Weights of a small mixture-of-experts language model, trained from scratch on English Wikipedia: 64 experts in each of 11 layers.
Below are experts of layer 4 (counted from 0) of a mixture-of-experts language model. Rows are named router (the router's row for the expert) and show model dimensions 256-383. Each number is 500 + 40 x the weight over its row's rms, rounded and kept within 0 to 999. Numbers have three digits each.
After each expert's rows: "gets" lists some tokens that make up at least twice as much of what it gets as of all text; "comes before" lists some tokens at least twice as common just after its tokens as in all text. This comes from a sample of Wikipedia text that the model never trained on. Tokens count by the router's weight.

# expert 53
router:524445538551483436476459539460484545494525468568489527510539488504517426501519484544496493477511454465493514488448525490509492479472400481479541460495444501462490551526520526566489531501427558474510538540477463522515483492523537577451411478477524519553417468513506528573544419532555564438542532527518466556417461517526458479493529527509483492565439519459538523514442502471580479443461
gets: "\n", " |\n", ")\n", " a", " the", " first"
comes before: "-", "|", " of", " first", "=", " member"

# expert 26
router:552495484475448465477479521507564512457525490468608555486469483529513563575530550475453490504494527498535518483464517462503569500524528488479524466498452469474477556449484524470516441481512559448503475422478556575439449531523462483546485501454497465483428528513532515462503404478546446551465484530496481501587458522489476534492410577501519468560456530490511517478493481536561534575574
gets: " ", "0", "9", "1", "2", " ("
comes before: "1", "2", "0", "9", "8", "7"

# expert 32
router:481518478426446490490546536554442466531499600559520482522481530481528508559448476549541442481536460434518507511478454480543464403540487461532583512489468544515524537491541520556448501496458489519536492488537569516511525493508460525512435542520515437443520524526481470470524527491504569477497559501541512503472471459559524578508571495539446535501526459392503396550494477524495533471471
gets: " |", ".", ",", " and", " but", ":"
comes before: " ", " |\n", " The", " he", " He", " In"

# expert 27
router:473516488481448461519533412449508499468514504562499529471472565481480409566507574409412530517514507462481526461465495464515453471532520518555499534475555463460493471564501536489502494493543449524523478502546497537468526462524456498483510493491577525475438509517396465481509460547514474515444483498457512479470498521518503498455535534496459509529447481458488523467502504543435447477500
gets: ",", "\n", " |\n", ")\n", " was", " is"
comes before: "-", "|", " a", " is", " not", " an"

# expert 41
router:469493544502461551453485564446436520448478575525519547441525498555526542470502520420497485513488413472445464492518537524567507496484437486523459566527484553467465561533509451538519432518567495496517405480511566423475440455479416418482504465522556506518483506517511448490554525497499469615574495523521509419427504489447510562451499499495446442531564473538456518483460476495583524522462
gets: " |", " ", " —;", ";", "3", "4"
comes before: " ", " |\n", " |", " —;", ";", "°"

# expert 43
router:477492576490519438460524507557451514463562519523465565555394474503477544547523577521494543455466516462438489446539455455503521531502446445555500519482483496494513513500495592471492570444539549525457432560566428553460502486494480516476500524504535444452430532516468541493460529501599465549529533492488548476466496522569527528513537519519450542498545510468470490493474520492460498531498
gets: ")", ",", "\"", ";", " (", "}"
comes before: " |", " (", " |\n", " is", "-", "\n"

# expert 45
router:478592468533507485584515499575499516468415496492529428531471457522547537509492487514506445539513483470528465593494482450501492486465486472496540545532455450470545449414510482542523435524476458503465464465460548478457489512495483438523447526485446571499482512455514452538578576486546491531509546490515487515432559525527509532533575559498474444521430558463416513434509418500450483627453
gets: " of", " by", " in", " to", " with", " for"
comes before: " the", " a", " his", " an", " their", " to"

# expert 0
router:534467465531494446428461594474513467544496551575523573493472522500440481543527444443498431446486481454525555469524576508508477485513536515444463512539479566525450529511549491442454555507487495460493549479410477496503509536521447468559488444458536498521512473523522574512574527505504516474456498515463470423502459463391455554468517524492499518596477569572460488522510494462444492484520
gets: " ", "1", "9", "0", "2", "8"
comes before: "1", "0", "9", "2", "8", "5"

# expert 16
router:445410486529489450503497544523516519497519520467567512502567469521475570526457424488490485436530450466562513495484501493482540483498505414538464552563439503566468531529549549466538531497518482463474535397472535537543464479513521468486470543534570501569410425500457466489454514441497445451524449448515536498517444476434463504507482528603516516507488498558437474520488461510480552472526
gets: "1", " ", "9", "0", "2", "8"
comes before: "1", "9", "2", "0", "8", "6"

# expert 1
router:442471548529474548471561473585452468511539454514460496458508536488501478476466455489501533468517502530452557452537436423543533506511513476508528507544477524549477404516546468547480509567529464463495432448494526506548572518517484403529537458499477451565522474582538470477461523519566463475496482524421473551454534529490466474522497543449498441451525522487405468497437503490513511514509
gets: " |", "|", ",", " of", " October", " December"
comes before: " ", " —", " −", " +", " II", " ·"

# expert 8
router:499507498469487460460493471558527480460570458515484557459491486463514456514503513531492489504500419497460507462512515476586449484521550493550533574540482546524468530461514528545538498501567546463554449453553514572521464520477423475534480462518485537582468509535500553431460493521592505488424522460519482525476480535554517444466470465411494564516525498459508484539471515442498515505461
gets: ",", ")", " |\n", " and", "\n", ")\n"
comes before: " ", " |", ",", "\n", "|", "-"

# expert 24
router:489509502491485544603579453503512492526458534523482504569512496468547547460537482416478586530569549476508462514533451512478456522515544465500442439464507493418499494426467493457545380540457494512512502535460491584460581512433467565472509502518555566451503437476437483514501539539546488471458405484525521506504552461501510535547569521522447565561425491448429488465456570493498528537502
gets: " |", "|", "-", " was", " the", " The"
comes before: " ", " a", " to", " be", "ed", " his"

# expert 48
router:516446507501514514469452479499523566503513454464462524529495433438482450556451524458415467554527455505466549421520498433576485515471430412453484430523563522555560561499482451442558486488473488533535482532554484555448547485508575553502578482493570474447555499529469491556496495482465510524517498514440403498457475557511513476457528504471466478420479419480499515468428472535537513471590
gets: " the", " University", " City", "o", "a", "ville"
comes before: ",", ":", " of", "\n", " /", " University"

# expert 11
router:490518470454440478558569528477489510491480570527477507483501448544452477507542472492512454506453479418512406465518598498467494553459420483516526561527488509448497513533463518538480538550464497505500501473525562507453520414514471504508508442509584503467550523475450460537456463481550533577527492523445504480455450536505558439525493535449523508418513542564537439459465472458448529534524
gets: " |", ",", ".", " and", ";", "3"
comes before: " ", " |", " |\n", " The", " and", " ("

# expert 2
router:478520493542461513536460530502543476511521496533570544487477528488409518493584493514501432489501509499470544447494521439481468399522516513546518491477458496561576461508598596553452518482530493437535534447450514475497586402518480501449504557498550448483540443477428524500480509509445494535493479482496470522456455494412483488498541546476447466562477566551504512487465461475491545465529
gets: "9", "0", "1", "8", "2", "7"
comes before: "1", "9", "8", "0", "7", "2"

# expert 47
router:533516487496519515453501513517489535456468449457448516463480470509488471444463491478431465506431538449463503468558546506483530494553441444491557516438489488512501492479486505502480522403569460526470464489506529479518562453525492519505468508588470471482501442516521494534484539500583458436478471492502509421518522487586504517569587532500554439517491491528549484527522551460506462615537
gets: " a", " |", " an", " (", " A", " in"
comes before: " ", " a", " new", " \"", " number", " member"

# expert 21
router:530532507473496518533393447487452478538451516496511443536474420492481497414445542519510491448477511499524436503439449488476484472462426525544526512443459401466483461498490439576458500411548498439562475456418456491510444492484549562527436447523432447464563531570481556542530469547486521495511452518469478523453534553482491507517424467524563483494543474481525453463503442499510544469516
gets: " ", " said", "%", " what", "ism", "ations"
comes before: "1", "2", " that", "ing", " from", " for"

# expert 49
router:519500516415464580468509480535482460482513498446586481525449544507472543541494466467529499544541432420522471497528499476552500413539474538501470470550452465506537528507494558528458450524535430528526458458466483502454518494517462491441552510510568516511466430612459472547488460451545548545515475433520515499467510440486518518477479441553521444521524532499487477447431517443531467530430
gets: "1", "2", "3", "0", "4", "|"
comes before: "0", "9", "8", "1", "2", "6"

# expert 59
router:555540447485443498560419511525536516478463579486556493478521484451459482494588499484554431519545419482536523481526550534480551528456578572509504520531519488548512534536505470445481573499551478482556472519593458486473483541495575439430524474488556501473543466452465465476531479565546515458499578511510481403527544419458459527503530489537504500567511440505549595507510542498577559524471
gets: " ", "-", " \"", " (", " The", " the"
comes before: "1", "2", " -", " The", "The", " Born"

# expert 22
router:476462454530511448434427573467486465527500546544501529466544571529567416489490504493456468498493559499569475507515436463542477552497506578498552507527478456529504518514556510463421504464586557548460465521527461511532496437577557482481540555464568458512495492548503483404562473550462517467548499530542432502542470548492489473495476476505501513577476534557420519500536483460463479494492
gets: ".\n\n", "==\n", "\n\n", " ==\n", " such", "\n"
comes before: "==", "The", "===", "-", "In", " as"

# expert 29
router:496462555519403431529473501489526482437477576485559560479548435477457502499397496552490530569503477512455510514482479528487487442499512472485442506541485462532489521543475489569516549486583496507520540480577500434505510526512513446433490479451482486500472545509538548511511481488502510486531433602477508504486500533505563518528462509587508431422545559546471510515513530500489512541462
gets: " ", "1", "2", "9", "–", " $"
comes before: "1", "2", "9", "0", "8", "3"

# expert 57
router:536526432549557487528514532480417476445430430512512470562473482479530529534563563536516501490534487407507528561461496447568444475504426510496505537512553434503491468452495460463518494461540498504477473458440466517539443469588530424529530603552508463467534511487513510456530472461554579584548468535480537466498527493521460475453496546506456433533422526454543476506475594548517599521471
gets: " in", " of", " to", " for", " on", " at"
comes before: " the", " a", " his", " this", " their", " an"

# expert 61
router:522505500562456491461423555467493472565510424452503533490606458520480478554487430523451492471464540389526459439419549542508481483547486456491579529470518538553532555446515464462401503540489427530478440470521544484530477519528490512483494480590441497486388488505425505561429525468488553466492507471448547543473487484533517518508493463488447537495584582538496467571455421495422526498497
gets: "0", "4", "6", "7", "5", "3"
comes before: " |", " |\n", ";", "′", ".", "\n"

# expert 14
router:540526515572487575492457466480496478457541461506526457469593562536433484463549526447506461444488484493446501473539454476550413498513517499550447512574388481468476504478523468437483463520474470528438486395479512429482444524493529530472594496546473482495491532476485499465480525591495552504503576516505453497424510507496458478531472530535512517478515526522491555433410471543429538470529
gets: " of", " ", "0", "3", "5", " all"
comes before: " |", " the", " |\n", " years", " people", "%"

# expert 35
router:467492498509466497524516568451489414574491502471482550468546526451450479477460496484475504453455451452533473475447566459418526543558422456505528473458517442496509485504474459475428495485480510454587452468469567457473480457517497555523487508452539484510427521458474485505493472466461518471448434514532566454502457472490438461538474479538523550503598517509540592569465515496438503518543
gets: "0", "4", "5", "3", "6", " ("
comes before: "0", "3", "4", "5", "6", "7"

# expert 20
router:418476463518495495523497495507471549475458569496537452517486486516576526459498513529445522528437482484558463499494466453537470426452519531464572562460484472493470541420572538490487469522505470509461455523516537541492490587478475519523517573519581563526528487436447436500462568577483519558429464464445496486506583499507524496468584542477456480493539544509442473500518498500480469570535
gets: " |", "\n", " in", ".", "-", "|"
comes before: " ", "-", " the", " The", "The", "=="

# expert 4
router:437456426407443525467535515476563514506544505482502421476436487498437499507445449518580537557541505523474514572474489461460488562561524469524510462541414493601492529466517447473483530465515516433542482485548517578521506444509505437447481496552562458494502504415464485462535492561455532533476515478505482489501472450441485504523523521529479479552464530462477523496543488510552502564497
gets: "2", "0", "1", " ", "9", " the"
comes before: "0", "1", "2", "9", "8", "7"

# expert 38
router:478473526523539507492477541504515436564501539494506558450520434501438425436534476511498469530477540537505508538527480439492542544446508539493498490497467519445491538487465466450552524535470511492452522472476479525532449463494444476517518574531456445512451482576484512504497456530552544449552456510480501502524506524478537463470518565487464468437543515485503440470504533480526545517442
gets: " ", "–", ".", "==", "===", " |\n"
comes before: "1", "2", "3", "4", "5", "6"

# expert 28
router:502548408542528501490511540504472435478553443444477453573447508479507566527551557528439516509487465434532494500513425451555497495504485508484457516533491554495464500476444499474438419584537540509480450538498525527472492460426556516482460559538459540479462473507497538432478561473490538504503510499506480534521523573532480539468489521591534485391525504456464470525474458538510502473507
gets: " to", " |\n", " be", " have", " not", " also"
comes before: " the", " a", " to", "|", " be", "ate"

# expert 33
router:512445469521486508440540474552424445488505473515576608494483593448509527487432511558499501518528539538483470514489507448501514466515504508471569482543522468566488500519509476543545450474434499430496516551505477462443430470436529490467444475465537528543462487544439442516541476466537583499578570517565449498418450508462451542460401520556439516518458570479480493504469518436444531487520
gets: " |\n", "-", "\n", ":", " Total", "\n\n"
comes before: ":", " |", "|", "-", "\n", "–"